python train.py --num_hidden_layers=9 --n_experts=32 --d_expert=96 --d_shared_expert=0 --moe_layers=[0, 1, 2, 3, 4, 5, 6, 7, 8] --normalize_top_k=false --routed_scale=3.47 --balance_bias=false --groups_per_token=2 --init_std_router=0.0186 --tie_word_embeddings=true --beta1=0.95 --train_tokens=339200000 --max_steps=5217 --dataset="wikipedia_en"
Below are experts of layer 5 (counted from 0) of a mixture-of-experts language model. Rows are named router (the router's row for the expert), up (a neuron's input weights, with its number), down (a neuron's output weights, with its number) and show model dimensions 336-447. Each number is 128 + 32 x the weight over its row's rms, rounded and kept within 0 to 255.
After each expert's rows: "comes before" lists some tokens at least twice as common just after its tokens as in all text. This comes from a sample of Wikipedia text that the model never trained on. Tokens count by the router's weight.

# expert 5
router [176 133 141 104 139 146 180 107 162 201 104 110 139 116 119  83 102 127 128 160  92 144 162 118 129 146  68 151 151 172 123 138 147 166  78 137 154 107 158 155 157 109  96 126  67 148 130 132 139  96 180  52 169  82  91  79 140  94 115 128 107  90  90 126 114  70 142 101 146 162 183 124 137 112 123 112 124 151 126  85  72 142  79 180 119 131 104 106 131  58 136 140 141 159 169 152 114 149 137 134 154 108 107 189 123 121 124 209 141  79 133 152]
up0 [130 143 113 132 134 170 223 129 128 134 130 162 149 103 175 129 189 149 140 119 107 113 163 173 108 118 137 159 151  89 142  64 134 154 119 165 143  57 140 100 109 166 153 130 104 109 105  73 182  86  71 124 128 139 173 220  79 112 179 103 116  77 116 149 190 117 103 136  90 179 114 127 160 137 153 158 130  98  85 178  98 123 123 106  87 102  96 117 112 132  81 115  89  96 115 134 145 135 119 104  87 144 124 126 151  92  85 163  62 148 150 122]
down0 [163 143 160 113 112 151 147  68 141 159 136 113 103 123 160 101 180  85  96  98 148 125 141 132 145 109 159  69  96  74 145 142 116 142 100 176 181 133 133 112 164  99 142 164 143 105 165  47 137 177 118 116 168 124 148 189 100 133 115 197 134 151 113 156 146 123 113 139  98 160  63 123 156 187 104  81  84 139  86 131 145 130 119 132  77 126 128 103 148 138 119  82 119 159 123  77 176  94 194 125 176 179 136 167 168 162 162 105 138 157 112  82]
up1 [165 116 120 127 148  81  82  89 155  96 181 159  60 120 189 130 152 127  86 158  98 180 134  70 146 172 222 108 164 140 154 111 107 114  93 140 113 173 172 125 103 154  23 162 119 135 173 119 145 120  73 158 119  79  73 105 106 154 129  97 118 169  92  78 120 109 126 107 163 118 121  89 117 105 101 127 133 155 167 144  73 107 152  81 171  92 165 154 109 149 152 145 146 159  97 110  76 101 121 140 162 112 153 115 149 139 143  93  61 157 135 154]
down1 [ 93 103 129 107 158 168 159 102 102 130 135 117 146  65 103 114 113 109  93 105 148  53 154 137 133  79 148 120 113 113 176 130 134 122 173 174 114 132 163 149 152 188  90 109 169 191 136 120 110 130 157 166  83 143 124 141 193 125  88 130 136 172 107 172 118 143 130 119 103  84 126 132 127 155  86 188 112 143 152 165 159 115 117 143 128 161 189 159 133 195 165 126  97  86 108 129 124  82 138 157 114 168 150 172 128 132 154 123 121 128 140 126]
up2 [168  67 125 149  89 106  96 119 110 139 156 109 105 112 166 125 160  81 126 107 144 103 130  83 139 142 127  84 104 111 139  97 147 131  80 104 120 152 148 110 112 149 160 155 162 136 184 160  81 133 122  84 130 171  99  86 111 123 140 157  96  67  83 180 121 109 155 111 174  73 171 145 146 102 106 139 131  93 105 132 108 233 166 221 160 145 165 170 140  58 201 185  92 149 145  58  89 113 169 104 119 160 159 112 131 171  85 159  68  51  71 103]
down2 [199 114 145 150  92 156 136 105 136 156 155 191 102 144 111 153 158 159 126 165 116 169 114 167 179 131 128 112 148  99 170 200 126  87 118 126 135 145 114 137 197 155 119 101 102 159 115 134 141 142  93 154 122 163 134 152 104 107 105 166 150 132 135  86 137 126 158 121 150 167 164 115 131 166 130 115 153 115  90  94 186 142 118  85 132  98  97 120  92 158 148 110  74 128 146  85 144  97 158 113 124 137 138 132 179 105  99 127 167 109 162  72]
up3 [163 103 133 110 142 181 146 142 128 165 160 142 121 122 131 124 126  92 149  91 127 119 139  94 125 105 116  99 152 128 104 146 122 186 139 113 150 103 122 143 168 128 161  85 157 149 183 197 115 177 165 164 118 125 100 125  97 140 154 148 115  68 173 211 155 118 205 149  56  65 112 188 104  88 142 106 159  80 129 117 144 161 199 156 162  97  89 101 166 155 198 123 156 119 219  68 124  65 115 131 119 102  65 116  94  97 105 121 122 153 155 108]
down3 [108 120  95  93 114 181 136  90  68 196 116 156 199 159 152 169 167 167 162 132 131 154 139 141 171 107 190 104  91 155 138 173 132 114 174 125 104 183 123 106 168 146 113  88 141  63 119 171 122 116  87 115  91 200 130 220 126 118 128  44 134 138 140 136 108 133 176 154 146 105 140 119  88 126 152 164 150 104 182 149 126 159 169 114 133  91 102 158 163 169  90 121 109  82 108 135 119 118 105  77 136 113 125 110 162 161  90 130 138 150 145 170]
comes before: " The", " the", "==", " In", " He", " It"

# expert 10
router [ 97 129  94  94 168 169 137 152  94 134 161 181 152  96 135  69 119 131 114 102 137 171 137 141 116  89  74 102 152 148 121 159 128 152  89 118  97 115 141  83 218 157  87  78 148 193  91 105 125  83 107 175 145 131 144 127 149 130  88 138 116  96 118  89 111 100  95 105 130 115 169 174 131  93 134 133 152 105 135  92 106 122  77 111 173 158 105  93 145 119 132  58 162 108 106 118 123 150 103 193 130 114 114 149 155 128 157 132 174 102 117 106]
up0 [173 167 179 108  76  80 168  85 160 125 143 159 122 151  96  90 103 127 162 105 118 106 128 115 120 114 117 124 156 118 165 129  74 140 143 114 190 130 161 121 104 105  81 174  93 107 153 112 131 122 154 126 142 111 126  91 140  95 135 111 149 143 136 176  75 170  83 101 129 131 131 161  82 138  82 120 142 125 111 130 139 141 113  83 120 179 131 156 116 124 144  96  87 104 128 148 134 146  88 115 143 140 189  90  78 142  59 131 115 126 151 164]
down0 [ 90 176 176 157  93 176 115 102 124  78 162 107 148  78 139 150 113 192  87  74  89 209 177 108 100  86 108 114 163 148 132 152 105 158 147 151  64 155 142 126 108 159  89 104 132 152 125  80 161 105 169 156 130  93 186 105  77 107 123 146  77 122  27 111 110 140 166 152 195 105 220 150 153  89  61 145 117 128 135 223 110 115  98 108 124 112 105 154 115 117 141 171 106 112 135 156 132 127 134 131 151 170  69 143  58 124  78 130 137 135  94 139]
up1 [132 118 162  97 127 144 140 124 137 142  99 156 141 151 122 145 125 168  99 108 151 163 147 154 124 144 140 159 119 169  73 149 106 134  92 179 124 133 139 108 141  99 125 126 117 115 111 145  96 124 125 107 156  88 174  97 137 126 148 136 136 134 153 140 126 133  90 100 112 182 157 142 150 108 104 120 120 125 161 177  72 128 107 124  98 113 116 141 112 116 139 143 157 110  70 135 126 171 100 123 155  59 105  66 129  94  57 125  86 158 136 143]
down1 [108 150  56  74 141 136 142 132  89 255 203 101 117 157  43 113  88 124 203 147 170  97 121 208 108 121 129 150 100 154 139 132 182 155 114 129 149 131 102  93  95 163 145  71 150 143  91 136 107 126 147 146  89 105  87 139 118 127 110  84 146 123 140 151 139  61 131 113 127 135 110 187 125 178 170 126 112 163 101 102  86 119 179  99 119 154 113 141 157 144 149 155 125 154 110 109  86 130 123 129 105 137 141 146  91 145  92 136 118 123 142  55]
up2 [ 87 124 185  44  81 125 129  64 147 139 179 123 101  73 130 129 187 124  99 150 123 108 132  40 135 105 107 129 155 163 143 149 103 139 192 125  67 108 132 120 135  93 129 106 146  92 109 145 122 146 126 168 112 131 147 117 181 159  95 148 192 135 138  73  70 116 132  97 162  95  90 124  53 183  96  97 127 140 188 140 165 155 104 131 177 154 121 106 148 117 124  97 151 107 120 113 107 113 174 116  87 140  71 187  87 128 124 165 138 107 115 116]
down2 [138 158 108 116 184 148 108 154 132  80 158 155 129 100 143 119 106 106 151 142 130  96  67 112 125 176 146 126  63 119 190 101 141 196 182 129 137  44 119 120 142 113 129 122 130 131 150 114 144 143 173  98  74 129 124 124 131 127 158 113 107  94 174 105 169 148 143 162 122 140 123 112  62 140 111  74 116 111 140 181 157 126 182 123 166 154 140 110 122 112 113 114  67  90 137 127 184 168 157 120  74 133 148 130 156 104 136  81 171 110 103 118]
up3 [152 154 145  88 115 121 160 136 140 136  66 159 170 156  67 173 131 117 187  98 132 130  78 104 160 141 160 197 119 127  89 108 106 102 106 138 153 136 109 180 117 139 119  90  47  96 116 145 170 178 134  98 142 177 116 156 139 129 151 116 111  78 107  97 152 107 106  97 109 159 197 108 139 126 138 184 134  79 105 122 142 115 165 147 130 123 130 162 154 110 171 185 209 131 115 162 167 129 114 185 145 115 189 164 123 157  55  55  94 101 163 116]
down3 [ 95 145 187 102 136 146 109 211 148  78 151 141 114 123 164 130 157  81 140 142 126 125  98 141  89 111 201 113 190  92 151 148 121 151 219 168 132 151 177 133 120 143 152 147 108  79 115  97  56 165  76 123  88 118 124 169  93 169 186 122 141 110  76 110 183 144 151  75 124 109 139 170 152 133  98 126 127 141 150 172 151 111 177 154 121 101 128 190  79 172 159 138 148 129 124 115 151 157 169 120 109 149 146  77 150 157  92 101 121  73 153  88]
comes before: " the", " a", " his", " to", " an", " be"

# expert 1
router [141 157 152 134 121  99 117 150  64 110  77 106 152 136 144 106 105 134 118 123 205  66  76 137 144 160  89 102  79 150  75 151 143 147  68 127 119 138 139 137 114 128  96 115 104 166 148  92 126 184 154  63 115 110  89 164  89 108 157 140 158 133 109 105 147 141 118  93  81 146 139 121  95 128 116 116 192 106 147 153 119  92 130 176 121  85 129 116 128 118 110 116 129 172  68 134 123 138 102  63 158 175 126 143 151  64 163 183 116 133  89 158]
up0 [183 109 116 118 181 149 146 155 151 130 129 244 119  81 121 121  97 116 184 148 170 103 223 121 114 107 142 113  71 158 191  98 118 148 138 158 113  96 132 136 163 105 141 112 167 120 122 144 153  85  90 112 131 129 167  92 116 132  70  74 108 118 161 177 124 176  80 122 116 160 187 165 130 111 129 201 134  89 165 188 121 138  88 128 158 106 123 143 155 161 117 130 143 139 106 120 125 164 143 127  76  90  96 139 172 165 159 139 126 129 126  93]
down0 [139 148 115 168  91 103 110 116 192 159  88 146 121 137 137 144 116 135 104 161 135 132 136 139 137 162 161 107 137 144 146 139 138  99 154 112 158 115  57  98 147 111 101 146 202  99 102 149 166 159 103 109 171 155  94 113 121 146 147 153 133 120 128 145 140 121 151 150 186 145  38 165 129 171 236 121 137  99 125 153  97 120 110 126  99  80 108 149 142  98 128 169 127 131 133 163 138  84 117  83 122  76 172 123  66 127 139 125 125  93 151  87]
up1 [134 156 162 137 166 104 153 187 128 126 170 123 149 150  45 146  87 164 199 124 170 145  20 172 114 147 129 126 125 130  75 168  81  74 126 182 143 100 123 111 205 161  54 131 128 131 125  55 173 130 103 138  93 143 144 125  85 100 116 140 121 108 103 118 120 123 108 150 127 124 118 148  73 125  95 155 166 122  76 195 120 136 107 139 124 149 122 159 129 153 142 104 107 130  90 134 145 143  94 150  75 156 171 135 150 161  61  99 188 128 133 126]
down1 [120  99 134 181 149 106 122 126 171 125 187 107 116 115  90 176 159  97 126 127 169 143 104 170 108 135 123 149 155 115  85 118 133 144  65  97 122 139 131 113 186  93 137 143  45  92 156 102  84 154  83 124 158 112 112 105 101  98 143 174 107 103 134 128 133 176 142 106 183 129 142 115 125  81 115  96 121 140 105 152 135 121 158  79 137 101  64 149 172 174 214 151 119 163 117 224 112  94  93 131 137 125 126 142  68 156  84 139 106  91  89 135]
up2 [ 93 171 110 129 146 139 120 113  80 158 137 157 152 133  75 104 101 191 119 147 128 121  99 114 147  85  74  82 111 139 138 126 109 180 136 139 144 158 201 125  96 133 166 127  95 103 185 150 147 129  93 129  80 147 167 140 112  56 126 129 111 107 185 110 146 167 151 109  86 138 143 103 137 132 104 146  53 111 115 132  67 137 132 157 111  86 106  73 187 148  63  97  90 117 134 120 171 101 145  88 130 134 163 199 150 203 161 113 148 118 132 150]
down2 [ 76 180  93 129 145 132 161 149 114 139 142 176 122  89 126  85 141 140 135 126 135 128 107 133 120  83 151 176 154 155 132 113 141 115  90 151 146 142 110 197 133 120  66 155 129 206 130  79 140  87  96 158  99 130 136 154  75 158 147 109  92 163 136 101 131 184  95 223 160 149 140 172 142 115  79 168 117 185  66 118 133 131 125 216  95 152  84 112 145 109 148 160  86  94 116 124 150 119 146 135 156 127 114 158 125 159 127 136  93  82  86  77]
up3 [ 82 136 142 165 116 141  77 116  46 131 124 107 151 152  75 123 152 111 132 210 141 143  94  97 149  92 167 116 116 133  80 108 122  89 136 139 170 117 126  93 104 124 176 123  83 166  70 123 149 150 162 165  91 132 118 152 109 120 138 169 153 144 142 101 138 112 123 128 164 125 122  64 120 108 140 120 193 159 125 121 123  98  74  84 103 104 123 153 138 145  80  58  79 116 129 148 143 157 103 151 144 144 184 149 104 141 154 117 113  57 176 127]
down3 [175 138 113 118 108 131 143  99 104  62 131 115 120 160 135 130 126  65 123 178 124  93 155 130 147 100 123 183 145 131  90  62  96 113 161 136 158 111 133 101 145 157 143  54  99 103 126 143  76 139 128 134  96 172  98 150  91 139 115 124 133 146 151  84 155  99 159  93 140 143 125 172  43 118 101 135 113  80 125 118 148 141 168 161 121 120 138 126  98 118  36 116 148 150 151 152 140 172 139 150 144 165 169 183 123 119 128  59 141 139 139 115]
comes before: "-", "|", "==", "The", "===", "In"

# expert 22
router [137 144 119 138 140 112 149 172  84 131 157 128 166 127 125 145 178 173 159  96 150 161  59 180 190 115 123  85 121 124  97  96 142  91 128 152 100  68 141 112  90 133 107  84  78  99  96 140  93 117 131 179 101 124 159 133 137 115 100  65 111 111 120 139 123  95  63 108  91 129 207 123 175 135  74  83 126 154  89 136 119  74 109 107 109 158 122 129 114 144 115 132  98  82 130 122  51  78  80 221 115 152 159  88 154 143 156  80 113 115  83 110]
up0 [114 126 115  87 136 148 112 105 122 106 130 152 119 166 136 170  94 114 132 116 122 103 117 153 173 126 117 113 138 150  88 139 116 105 115 118 102 134  95  99  97 113  98 105 100 115  77 140 135 121 170 140 161 105 113 157 102 190 163 128  98 114 163 114 203 171  99 120 125  91  64 115 200 157 136 196 156 156 164 115 139 125 152 104  73 151 107 145 149 107 182 155 142  86 162  57 151  74 116 143  91 124 135  94 130 103  85 103 185 153  78  83]
down0 [132 129  60  75 182 139 126 121 138 102 160 139 184 171 123 130  98 140 135 107  17  69 150  76 166 112 163 159 135 141 187 145 126 131 139 159 152 128 112 114 102 158 108  68 110 130 120 144 115 121 103  96 107 111 143 131  99 119 182 116 152 111 151 117 177 119 140 131  94 141 134 156 118 180 156  88 159 166 130 143  63 177 125 136 160  91 104 112  84 118 159 118 153  79 144 188 156 132 152 128 126 168 128 120  70 159 147 100 126 164 118 132]
up1 [ 83 156 144 129 135 116 168 143 112 160 119 115 152  72 154 112  65 159 141 114 170 107 120 102  76 180 164 159 168  42  96 113 105  81 150 149 123 206 111 182 147 146 156 144 181 123 114 150 154 161  72 139 151 152  88 175 160 100 138 143  88 142 154 149 161 168 108 128  76 159 135  86 162 151  80 188 108 170  92 151  88 114 122  98  99 135 148 137 107 152  51 132 119 119 168 147 126  59 129 119 123  57 155 146 159 139 162  96  82 132 130 130]
down1 [156 118 119 192 125 142 159 142 102 127 139 133 150 134 147  79  87 110  87 112 138 117 125  44  98  93  88 104 121 110 120 141 150 136 132 121 102  54 126 106  58 115 117 124 132  69 164 112 152 127 124  80 108 168 146 126 153 116 108 106 117 145 144 147 170  95 106 177  73  39 159 145 164 146  91 169  79 121 215 146 151  87 142  89 154  92 118  94 168 169 163 134 132 122 159 164 166 115 156 134 138 124 110 131  32 129 131 131 131 140 165 134]
up2 [153 152 122 158  98 110 154  95 144 158 134 158 109 129 108 173 124 158 132  97 177  88 150 128 142 147 127 175 119 163 120 145 124 128  42 126 130 166 159 114 127 137  74 136 121 105  96 160  68 163  99 136 214 126  85 139 136 123 114 108 107 103 128 115 106 112 137 143 177  77  96 159 171 130 135 119 138 100 173 133 103 117 151 205 131 139  98 156 119 125 104 105 150 131 159  80  84  71 155 138  77 154 156 123 219 109 136 176 160 127  64  80]
down2 [112 217 129 125 128 172 170 104 102 228 156 152 181 118 112  90 146 132 173 127 134 139 187 156 122 109 107  91  71  96  66 113 163 102 149 132 105 142 158 147 167  85  93 139 150  72 110  97  89 153 171 102 208 128 128 133 126 123 112  87  98 157 119  96  47  96 101 131 123 134 164 134 140 125  74 103 130 174  90 101  56 100 147 119 163 129 134 142 113 149 143 124 124 133 142 134 164 149 111 167 110 160 144 112 122 138 204 131 126 158  81 171]
up3 [178 100 115 144 108 133 107 158  99 153  75 121 124 106 185 131 127 133 105 116 159  99 152  78  97 148 163 173 160 186 148 154 123  97 147  61 144 102 153 130  81 114  92 107 109 108 159  81 153 102 103 116  97 134 111 116 169 145 141 139 125 157 120  88 117 171 135 141  87 120 161 109 186 188 164 131 168 123 132 122 119  92 130 119 124  81 114 168 170  80 139 120  45 141 151 124 109 132 103 113 143 109 149 124 158 131 122 115 124  97 178 178]
down3 [172 105  40 104  90 159 119 197 149 118 103 154 121 152 176 135 113 153 114 165  65 136 130 129  76  82 150  86 166  89 204 148 137  95 164 146 138 131 103 161  97  75 149 107 107 115 150 144 125 122 123 165 121 120 158  65 167 110  98 138 109 129  91 110 109 109 150  84 134 169 142 108  35 125 149 125  77 146 103  81 123 154 110 121 122 140 169 152 100 151 111 137 121 128 119  82 154 103 153 110 156 134 100 159 160 133 109 145 132 170 241 105]
comes before: " the", " a", " to", " in", " his", " on"

# expert 7
router [167 178 140 132 116 186 122 111  93 117 113 135  93 170 141  87 149 151 127 168 136  83 140 119 148 134 111 112 137  71 109 154 107 123 130 109  78 150  95  80 136 133 110 105 147 156 170  60 140 170 116 162 131  45 139  90 138 111 150 160 162 110 151 121 184 120 116 148 113 201  97 106 114 113 127  88 129 211  91 135  71 133 129 168 110 106 139  94 104 139 128 132 147 137 104 147 160 178 150  60 110 115 166 115 133 157 150  98 107 147 114 112]
up0 [ 81 116  84 137 115  65 218 148 151 116  95 143 151 181  95 146 152  78 153 129 168 135 141 181 121 141 149  93 114 146 158 130 113 113 144 110 181 131 148 136 111 186  98 162 158  62 126 109 153 206 149 119 142 101 131 185 154  70  88 168 153 164 102 154 149 118  82 146 141 156 120 130 152 103 169 111 184 130  63 123 171 205 170 121  96 212 126 123  86 123 121 139 179 176 169  97 143 151  97 164 108 119 131 152 118 145 151 116 146  91 112 129]
down0 [171 119  74  73 120 117 115 119 184  88  89 166 105  58 134  60 110 125 156 104 204 112 107 135 150  89 117  96 173 125 184 174 122 107 138 107 160 105  94 150 104 115 160 136 168 168 147 106 112 102  97  49 158 136 126 137 115 116 118  98 141 112 148  84 121 151 144 148 122 151 130 129 162 187 117 148  83 127 142 116 168 151 155 162 129 133 179 148 101 123 132 110  80 150 119 116  89 105 142 105 192 134  91 127 172 106 102  93 171  88 113 127]
up1 [121 103 130 115 108  94  82 110 126 139 153 144 108 102 151 118 104 102 114 135 167 150  98 157 158 110  96  54 134 123 120  99 121 112 115 158 108  70 148 120 148 152 115 154 145 127 121  80  85 136  97  86 153 120  43 151  82 103 113 166  64 176  99 135  93 137  92  65 139 151  55 101 107  85  69 104 126 136  99 113 146 127 108 151 109 168 127 100 153 185 108 149 136 141 140 116 101 107 144 139  75 111  75 114 184  60 129 167 177 121 146  91]
down1 [112 145 219 118 114 164 131 108  98  81 139 102  97  92 166 130 102  59 108  66  87 123 122 173 106 141  54 197  61 123 119 198 135  84  60 116 104 149 123 134 109  93 133 204 109 143 185 156 136 102 123 115  98 110 119 117 123  94 146 133 101 145 121  62 113 152  91 129  89 189 103 105 157 178 114  95 168 160 127 116 167 207 173 128 117  96 127 179 180 166 151 160 140 137 183  95  90 129 120 123  96 145 112  80 117  89 144 208  74 129 177 123]
up2 [ 48 105  98  95 103  99 113 172 128 117 129 138 148 102 161 115 108 131 135 181 160 178 133 144 113  52 148 132 142  76  94 119 107 167 117 157  89 115 127  88  88  71 171  63 139 138 122 115 163 155 167 147 110 152  71 143 107 158 102 123 145 114 118 150 154 114  93 130 158 199 122 135 110 114 107 155  90 136 108 181 105 134  97 161 160 101 144 162 115 129  94  92 125 142 102 148  97 159 124  87  78 173 122 129 144 189 104 122 153 114 134 123]
down2 [ 84 133 157  73 163 140 145  90 138  94 185  94 135  98  73 114 180 128 141 156 162 181 113 111 129 192 170 117 142 182 149 135 136 136  94 124 180 117 146 128 114 123 174  57 176  86 139 131 109 100 137  83 132 191 119 119 143 127 161 106 100 122 137 169 152  66 159 172 194  98 171 159 152 165 162 157 132 131  87 139 138 170  94 148 134 156 112 147 127 154  96 141 171 104 101 139 106 110 110 135  96 139 109  85 122 161  37  98 149  73 131 177]
up3 [127  91 147 121 144 135 122 109 127 134 141  82 103 126 167 112  99 112 168 128 129 125 100 141  88 104  88 128  62 139 125 136 134 132 116  73 160 134 105 145 151 110 122  91  83 141 131 165 177 160 128 128 119  95 147 170 140 119 133 184 131 131  94 162  61 145 140 141  95 126 110 170 133 111 105 105 113 122 140 124  86 138 114 181 162 180  54 116  81 173 129  82 107 141 146  91 149 108 121 111 151  90 179 140 100  89 194 205 137 144 152 174]
down3 [109 126 116 116 105 137 145 153 159 130 149 139 106  85 142 128 147  85 150 152 138 117 121 129 171 156 104  76 118 144 105  35 131 155 142 140  99 100 120 185 129 117 157 160 103  88 122 152  83  85 154 152  68  98 127 145 168  66 121 121  88 102 128 193 207  96 135 172 145  99 117 101 142 109 151 153 140 141  92  64 145 127  82 142 164 154  94 114 130 156 157 145 120 127 118 197  57 143 123 100 127 137 112 195 148 118 131 147 189 133 153  78]
comes before: "-", "==", "The", "===", "In", " The"

# expert 20
router [152 108 170 102 122  87  97 119 164 117 114 119 107 109 124  71 123 129 197 177 130 203 113  96 135 215 115 164 185 140 157 110 110 174 137 164 116  85 180 130 143 170 158  76 141 111 122 118 193  57 126  72 114 129 130  88 135  72  90 129 109 160 153 164  85 129 149 156 110 135 161  85 101 174 101 160 113 154 100 150 157  88 153 122 176 161  75 122 128  74  93 148 114 155  81 151 179 149 154  88 130 200  85 126 110 104 125 118  97 130  63 100]
up0 [103  98 130 104 113 138  93 158 139 117 123 171 124 181 118 128 101 129  67 128 129 177 128  84 102 128  84  83 112 186 116 142 100 124  72 110 141 131 126  97  79 163 135 172 147 113 170 148 120 102  80 113 111 142 112 162 126 123 142 126 134 165 170 133 110 157  97 238 165 146 137  90 133 151  62 102  98 127  99 150  98 114 115 127  85 141 111 155 123  93 154 145 123  73 125  66 109 142 130 105 203 136  81  94  88 151 113 102 196 153  89 124]
down0 [ 66  73 126 121 109 158 151 122 139 147 111 127 187 144 112 125 141  79  63 107  72 165 142 157 138 131 119 184 147 131 121 155 115 147 158 137 103 121 114 131 181 174 140 120 151  96 140 159 184 118 104 102 144 147 120 170 137  84 121  59 152 157 113 108 136 133 150 133 170 113 118 195 118 114 159  98 123  93  68 122 134 116 105 114 107  95 153  84 128 123 127 155  75 144  81  66 168 103 112 130  97  63  84  90 131 136  97  63 122 112  72 155]
up1 [140 104 182 149 157  89 146  91  93 181 147  98 105 145 105 139 119 133 126 144 168 187 147 163 131  88 132 130 158 153 117  92 123 137 168 132 154  41 135 156 161 193 157 110  93 111 113 124 156 151 105 143 177 140 150 184 143 104  94 118 141 108 154 156  97 146 166 161 160 152 187  98 106  15 131 130  85 154 105 167 143 140  85 133 115 154  99 190 154  62 149 170  60 138 160  94 153 120 138  92 118  85 135  93  94 161 155 105 111 119 123  45]
down1 [111 141 150  85 140  67 238 153  92 143 122 185 110 154 156 152 104 143 141 136  51 143 193 148 131 159 132 100  50 165 117  66 111  87 120 140 135 117 101 108 182 103 104 130 105  91 173 116 115 135 121 173 175 139 154 149 131 100  61  84 129 119  94  93 141 141 142 173 127 153 119 117 122  88  91 180  64 132 137 122 148  71 192 115 188 184 101 192 168 124 118 119 152 100 171 120 145 122 166 114  60 151 104 118 127 104 162 157 126 119 134  69]
up2 [162 131  32 111 126 163  73 112 133  73 113  86 143 122 113  78 123 105 104 128 126 125 131 141 125 168 105 125 144 104 158  53 153 128 179  58 134 128 154 135 143 128 138 116 192 138 107 163  68 110 144 175  96 108 110 118 178 139 110 152  83 163 162 117  96 214 170 179 116 141 108 130  90 114 161 150 164 132 101 116 152 118 108 122 134 112 106 127 142 151 116  84 194 153 139 102 194 117  77 132 140 135 183 108 126  90 134 169 147 124 158 130]
down2 [ 85  97 171 133 117 127 205 142  83 147 116 106  85  98 165 150 152 186 115  39 163  84 176 130  83  95 107 131 147 151  82  48  83 208 148 142  90 139 107 132 140 102 166 123 112 154 165 124  98 156 103 234 112 138 164 141 152  74 141 103 151 190 136 162 106 122 125 100 148 102 129 117  92 139 164 165  90 130 137 102 145 115 155  99 195  96 147  96 119 128 121 194 147 119 171  60 148  88 134 175 152 137 148 155  76 128 120 150 145 107 119 178]
up3 [196 187  82  97  90 122 117 121 114 148 103 118 195 116  92 100 128 106  87 129 117 181 113 118 117 173  73  64 101 122 143 121  85  66  76 177 109 156 157 119 134  92 109 122 118 128 101 161 126 164 106 134 154 123 157 127  87 170 106  43 135 131 155 188 117  92 112 131 116 101  78 108  90 136 146 145 141 148 103 146 157 122 139 155 104 131  99 155 148 159 133 123 157  78 161 112 138  84 171 112  90 115 139 154 149 107 128 179 174 169 165 130]
down3 [108 116 174 159 120 123  86 154 135 119 135 110  88 178 142 100 148  85 129 117 115 148 122  77 116 118 100  89 168  82 125 131 121 191 122 120  64 143 167 118 131 145  94 170 101 134 123  98 120 142 149 111 164 112 135 186 154 124  57 127 149 135 122  98 141 156 159 124  97  87 141  83 150  75 100  98 163 125 134 122 128 144 117  84 174 137 121 117  50  55 169 131 162 150 167 120 130  94 160 139  89 176 182 148 130  92  92 147 139 200 133 132]
comes before: " ", " The", " \"", " A", " In", " He"